config = dict(
    num_hidden_layers=9,
    hidden_size=256,
    n_experts=32,
    experts_per_token=2,
    d_expert=160,
    d_shared_expert=256,
    hidden_act='swiglu',
    moe_layers=[1, 2, 3, 4, 5, 6, 7, 8],
    router_score='softmax',
    normalize_top_k=True,
    routed_scale=1.41,
    balance_loss=0.00925,
    balance_bias=False,
    router_z_loss=0.0001,
    n_groups=4,
    groups_per_token=3,
    init_std_router=0.0148,
    lr_router=0.000862,
    vocab_size=3785,
    norm='rmsnorm',
    norm_eps=1e-06,
    tie_word_embeddings=False,
    optimizer='adam_hyperball',
    learning_rate=0.0104,
    beta1=0.9,
    batch_tokens=[32768, 65536, 98304],
    max_seq_len=2048,
    train_tokens=306000000,
    max_steps=4689,
    dataset='wikipedia_en',
)
Below are experts of layer 6 (counted from 0) of a mixture-of-experts language model. Rows are named gate (a neuron's input weights, with its number), up (a neuron's input weights, with its number), down (a neuron's output weights, with its number) and show model dimensions 0-255. Each number is 500 + 40 x the weight over its row's rms, rounded and kept within 0 to 999. Numbers have three digits each.
Before each expert's rows: "comes before" lists some tokens at least twice as common just after its tokens as in all text; "gets" lists some tokens that make up at least twice as much of what it gets as of all text. This comes from a sample of Wikipedia text that the model never trained on. Tokens count by the router's weight.

# expert 9
comes before: "1", "2", "3", "4", "5", "6"
gets: ",", " | ", " ", ": ", ", ", ") | "
gate6:573526485546499509522527411511457516530545513498490431515440509481508499482496433449425453404492498557478482587495561453461493540506469456498517461466522576504471505507529441480468527480560492495479464511505573446521549466573441452473514431484547559457494473489544478494532433489434480560549492596422462545501437483545489478458590454501487488494481504530528520515405466468449471515594499495420565550537426549586528584408521541457589524503485458504514514546559490488428510472524525549502540521483545498553504514522503488512494525481531531497480532494514542446490465513522565521471503494489488495459485570490410534554549524555504453479413503568513524474492472496546472457475473500515564492474521491495546495506589553515490502445465544519531492542503523455447492476534509
up6:484586579481476466522532465512563485543453469599516523517498572502528489497497512501575511525543504527425526467428514485467500505507523531494476498554453480494533486513467584484528480489500418547474514484551527573523505465466519464587472520525526536445531494539510500517527434454491488441523490536464551443498423512435577548576485507452474509516494475443503512522527430427513454373472454551462449476467517471555559467461539511492497475501522560506482539525512481478586526530505476467504526446484520479464478475508470476520474460473543583543459529547469479523510595476463415514525551538520506470453550450518478529488503566472462491563479458471466468528509507457584489483539507581469528490499531426603440479568518505456452513481439470579524409514521520461502543502553459
down6:450438504476399499451497533475514562472414533514541507462486482516499440468528582467471520486399489450485499517535488484512558416565518485488541477526480500516491472522509505449560463548534553443470517548526465505532461518512504484506513514475458514467499486536571471427513497493449457447503540482495489510511533480510511491529479507539521528519421615527464510531457441568602510465565552535473415565608546453506479454531534524555480517527537536529469428455452413516523550507544498479505464464493470522440451469451537590459523480512509467504499525480429497569467487468455486437430434573489493522495591451513508472523441535498532491502428491516429447463446531504521506485467474476464520475551507428431515469486467534512497550435511466458467517573474478505469444506496454
gate7:540506503439494497547462479503494514537518472520481578421413450524494462519523487536490485551441458545464427534581515486410466538497489378418511535492563513527567520576574532525526528502491482530509517550474496557518471425476550498481498472500473527463540418504498484538623514480525485575526527457465509494477495502516458516574529437494548451452509545515500419497531493548450456482567531509472509506510527557504492569484543559502562476518417509506474510500508563531451546475493498492535509523434538472532522492566489472494552572468545494491517469470465504440523517493426448552465503506447462458474448539503498501505439466544426484424545438556560425581507558459488537541507526513489466452502515517542502465465519511553578479481534539542452461501536505489562435511471474
up7:495467468573511507472503487532481454522491534423517473544510520510527579598514567499545497482493555558571539464519511447536511459482491511570474510488413527456458541529552437448404414560589505446490535410497535556447482528512481458520468429495506513521502514380480469522442559508478489487489473501470428529478515483432549548565468555497509512502496528540466499520476479527482495525457515490513467480482498397524547499459509494491453470388457525486564519473505459502505499527572497402540486516529553570521508604471446467462601495511533503538507562483523511524507527484544498500449463462508506552572445485490398507517499521469533469530491523368517496495497522530486470505528436416521517509495522546503521490579526480534457536503494527506502501525499511544472520525509526
down7:457480502468415480441464454535493580469500519478584460536531455494506475582566507537497444409436508461521504510520538485507528550503442492471456549529508494484444465545477507521460489559520460501519418507515494476540506502506489452514532517497379495513437520526463523525437529527453522531525440524553483506548475491456450460513495519539458425574486519517489469529438437450504498495554478491470486569557522527489425476480490410486481447508447545513494452550476521566506485564498514578548480555505632581425451511511463511556463552468512473467541490474523467461398482489507454504480440555450466469508498387484514497512456479520542476490482489523448548510460526471492522498494528503514606558515465527482401415500515502519524547498476458489466530537520531486513473547529546
gate8:585540545513500474499475456513571551462506509493502559552437456449485515432526463522506565509438517489458516490537506415573467533490477496462462421497563499506572482557507497459590530496478479491558569569522444448482475491509511506505553516537531479458509514476488555560523518486524522594555462486553488464588445504529504414478464478508488533508500521519524483442486503582500580469440492491523512497545492503529504478529515574488412466575465482530473451537485594534444483450486536526538498599430491489477554489573511468486472552575395472481577407510510497506521500453487463506516557488497481440461507537423526518453452496510471523493469514523477528567435506508489586508487580525515494504482535512482432486454445526531462475462537529466514525433499509542482432520503508
up8:500445466490486542439450481524462430525472550502527469479478569494560527538470544478519518497531483534566407489449476567504486528523533505537493577483458468516467531489454528454446487498543516481453435469545544496469481482517545493461449481452481502430480491538478566470506458491510564437504530530462522567385611480491524507537490504525456529501505603515517516537543464448533452590630533558484547496482474448474487510520506435503551500536508495438553541432544408522565465508497484465501505390517506540494467507470519488519531511487533481525482504515456587505471501507572572481426453475538517531468494476494460533522541531475551467568552508481494561476550447501534407446543499498475514464539527504453535531544463502553580551530480496471459501502447538513483576496465490
down8:482470439459486481500470526517493425445416521491553480533565457486492510547557462556478500512566467505557447456532485534481417486525521459465476552512516442493521479454520500509493473547524483445565441488556496508532476558509558481509499501559432503494487519470513574482507530520507527527506476489485502526549446426541484477538487505504558432570480473518492428509519502555516548499519524464433459552550423545495440466521454441462555492459413487516455482530562528563478530450528458535544421475567515533436543552550361494564499460505515533563501448468531543490453470476489533517518407529455492527459465492479518609504524475497511448486482452491566479459470525444545490509407518512478589525462545509495483504513507485463526476495496463485416581544484495424500425500525469
gate9:605560503475495543495501472524463470511484487420513533437496429498534559479509476568463525493583492478488498555494564505444502471562574546509430549555540469470510563529525475508536446529580528461483491516488521502506446486531525477487526408479479441464418504487513496480511503506537505536530541527503547560551491479438517490534465553509511535532437505536528482502480500444548453538494504503597546479469555492602524442507474560529493443560541500522575501481478506506452487536496528470537552465529587538492495499524506507497495515579495468421473483524480468457480431478474528415433527427434465533565536462513461520507534468496464485515525489471535472517543513502514498533469606449455446459577461463587536500516501537470522482455590529479532592529555493540571492502533428
up9:469496495462495486504462519444469460449475546425526541556506492501572492504446498581470561437471469471493470454507478465503512480479563601454500492515550553485551502485464530491486534555406526484517441495515588475515458485493522493494498394524471497530511521497536423479529517528485498525479500458488567571426482517538444488498504475524469504532464523513612542546536531531490542493566523521481472534444468474505505529462557479468466451574466476473561452449425550523495555521490457531545474509499474543481466477491527490443571565526491442465460470536571569538489487536525496456471540460474490475558503532511446550561462563515525558581511550507521570532531431526516390491509523435491545481519483438506505521477522529597594501475558562431515536489455552457524505469484455
down9:518465494469474476544507543398529504507499428487467487501469505537496448515542548468458492466381479473496465471489485466556561449436508566465515472549580538552518500486518455517511472533458472562522530499495513508559468464525488480560513487534490594468524509479520522558492516510419456427540540491453480590527504530480528466405487411465499475494460511568466486503491447458496462417548514502458546515502527490439487499536492483452483525543490451471494463520488460495556485419502453505453484494513409503530421480511516534465467554516515579531528483411518600577461556479511503443548494464509425544517523564528534467490520523443530563485464464524520550440540465477473513510553463467525516504461486476495578481506479536474517493563554563440525475476385470439477527423508483
gate10:510512474456537505539457530433495392589517485547515480531501477433523500484465513556522503459537434528546443490571502474440474510491593550536501512494546515479504503516493475454513502463499457517569458524560520514463496496577430513490572518486464570548483532508474609537531459497513471494528468506449510491472540471516505451542538468514431504488478481531541490507460556532488433484465510447524459536465540501436429437447501426457534456577413506522464501477571542519477532496513483530550436467498505538508517480586533486524436526557602557488470495542452459551490420452433502485496532499424497493496524507482492534481509494513453476442556529438559515463473544570492488536485441485532520563522507512528499491503521492455500456431595541469456554483458472590572561449507529
up10:421503453492537494487531455515459519492534535552451563535541584546530439545494540475513530456511562516510520518517520469521479513492433506503507451539511441532435444521469522478553519470475532506531584438426521526467512522435515436482530514499512477490458444431529457409483497495432443512466524485441456519438520523532504543483452539457529558512423505494470517518508497488489538529536478502462510431515441502501539468554483504538425597446582444508439487488478495423490499528433569438518504539465481503541524563438495534557465484509484504520552505468478497548513641469484505429455522505476458512524535462548558517530467446434519465520531522511416482438442501482528463478548520483478507412450487481494538565454493448554463497531460478569487437474581525438449468508501538
down10:489471449517484645451497539499516489497392517563523444548487558463501545594563486419454521538526535515529583515492485531508510537544548458513472511464520486463534520452518551510485513454547467534500508493568547457461449512482528446462521509485540521513512453478434486473520512414450496592521506449483433460502450411565409508475476534541488440464493533562496541482512539544482527531440439470457502446542483546455515495463491495483501546471455570560554458502495534502530540557451503499533442519516462478514570508489466533478484485492416469487468420529537522436441480444540488494444534536461494519443522486502529423540474505525434471461516475522477457476494520503462508514489512491460546471442546493551493447509460572434480472456604510443451505511505552464535483529500428
gate11:561476476402497532514449533490569539454457528455499468534465456493556473560548470417509471456532545549484515399514508484491519542480486495495495543457481630553478535545533435501490520496434512407494511598483440514533457538481522500523520515464517498534513499491488501497507564459554445449485505510496452476461592435532434472393515541497543432480466500490516533531500554459487535510463482550505499521467539572448482496515469519589457435557530501481534539500560474487522469539478529483433472496553502522529522471555518464505494449553477469466494493543422506597483467439555533475507469450490494449516476478553532495457548578478515533554513477504500531579508503515464395511486562473471555513472535490533512476458505542464497487590480493454498584404537527479520528514488481
up11:545433477441482483476455532509533528485450517407504535513490503516415499560508428475491473519544501497512529461509463446512528522442417429545515502481482607550449506453536434492439525524491569428487444484536445437496453538518518501497521505474476441540473466502535447487488609499522459498511466486446440511459596469497489454429537502512529516475429553473460510521471547505447503463456524524520490488498558573464525442513520553524436428535512495527495515530533475482426501456462494562489514532506498490595533476514514473479439500516446452445487480513418535558504498477551563426562521461481458472515467512498508485459478583482509557535527466504517534520528548499447425497499518477536467542486513471489510465485507577490506454589509508418499671520517504522490497539498497
down11:521529517455459512501504480464538520445436486475535509483473478566476493547532474503525492500466502460463501456451411498483559555528506498478497481523495523625494523431512499516543486605437474463558486499510500458593470501421527479494553457423489589455519555520534451474558497489479525512470494464478428532490557553552427476465437527515529443509496477477440430490558507446474540506518544485502530472542528451441436439535457500515434452454470482460509496543509451517496507415432420512475532594466442511476459518515467486548439446498501498513527526505484558524479579447579502521533464468464516464513490509503480486546506450520527501539473407442461544479538492515449495489471488460529551470460476490492540477487454474450517491526533519492450581557508566508465562428385462
gate12:474451509552487542440470496455541471428472511452495535564421532504507470546506467535463479522539461479426522492447486501528521599506438503513475544467424528506488494558490514575519480509475515447500503501523549462510502572461508530498523513551551519479492481534464486449508455436452459434589525524475524465468493465473487511534504515466459469527436439474520517501426574534522517524518455518475505523484411556580438510497499560499511546519460568524442567519504502485555448564530551538536439503511509505469451498407560522539476489525513474525501504542495480437525536456525480534490611496477488493552454424575561478538482526520465507593488500474559528507573541462578448481456507580515592531492470430512544525443533467481531583487447462538509461399472463497508494471505487
up12:534526506508491437495480420487393496480552419522554533522466442488471590563522439569466501497542463463516543471484491512464534470503473573528532507512515444574518549414512467476513501549496507494512431490500491470487520496548482592511494536479533450452461547580508450449479513492570477495482567572499584485519421484476451382455520470467505535535460531515536472507482491509514453470468487505551530570505491450456509564462499490504479481452431504598473537473523511499403535502533502583461540516387488528485497499471477494495539499529556551449500554493560437509477538492507547447524532493430531459585548524547441516478532517571474522519447533481511512510540519528537535503439486493550508527501531479554491494548502465447485524521455501502546626469543531515530459491488520
down12:462562579499491518467484493514485536526456517474576542452475463514509507497562459497498481537566468409453480601540466581408549566566453505544544477512497530471540532521519561528459461579485570425486511479630511445572456540408468492500441416478508588473471444556475495463493498470531478487527464507538494397453592542470478573489484493568484461510491550521526533515504486486552511485503455541509525478525518458474535498532491538567430452463535532506527520473452455514515548464519516468464490507512555463471452488424481487467502477573437464507439511483516473497534494484602477512499513483478474577489492491509451491527507518440496456572433447461449536522518526513466475473525494492518553447562545448525502457510541498495501505459464530549518553541498512510529531520442485
gate13:480496495471512587530530472506440534448498457465447526527524472423452479462560556492542480488517493559491499537521523412549509473452549524477425468506493514531459523511498592532480490515510616483483528480445512552448461518479540445553538474529493545519523512509520524550480581544513469470419485554500432556496413521542547415523456547496546536502423555543510497516565449508502484448529523489473476485511461517487492460576530574513472474496508407500480515424489540499450485479446497451462518498448427484572511488498436484491533443485507556498393467519574451452467477494488528445518526575466511497456547586527449494517430490477520487425488511493467526451558520574446425515502514519459507529431513495479488466468423507480553487537446567472539517535501483514529448521522548
up13:581511519490480464473429554484446488499479531482497481529550506476554494508529483474498461475519446529527480464518496517560510387490498538466461533480523472520521470470567528514476549512518519534472558447532574513484494438492477444546543458539445446506464547511447524448499545576580467514497483524483456422413556491582491527514535508509553501534430506553430601519563499462514528480527547428516429514474523507493477479491484425530495454469437514529514568396495498530475459521457456485538492494491454473545424443485477463524504413509497542522509499583467583504461526528532508444495489492492546449590503482456457461518532535487516529425578496573500496443531442512480469533472528450499476530531574514468601498467523479447547512512484460414435548554517521515494463471455520
down13:474486462526481550479499563502488439479480467494501470593562503434500441528492521493517484487455522492596533444504467537495485495553544440442529534422481460509526548484427527582411516523540531532520439494539516403504453535465484398441464505542524479507484473535501539483475429514506553551534532460446473483494478433586529474532505473473516482544548472512533486475572489542460482542513526510481458481486473464467484502515523513453499494512444480415466505521471575533528477555458501485562455458536504492442528536464421576559504501502485523585405430461562523448470431475566517480468469463492474475482547523499484474487474455419471532582494458512483477544552524515438499484448452436473530525411518533477455528456489418478473441477511534459430504533478518457502470521527569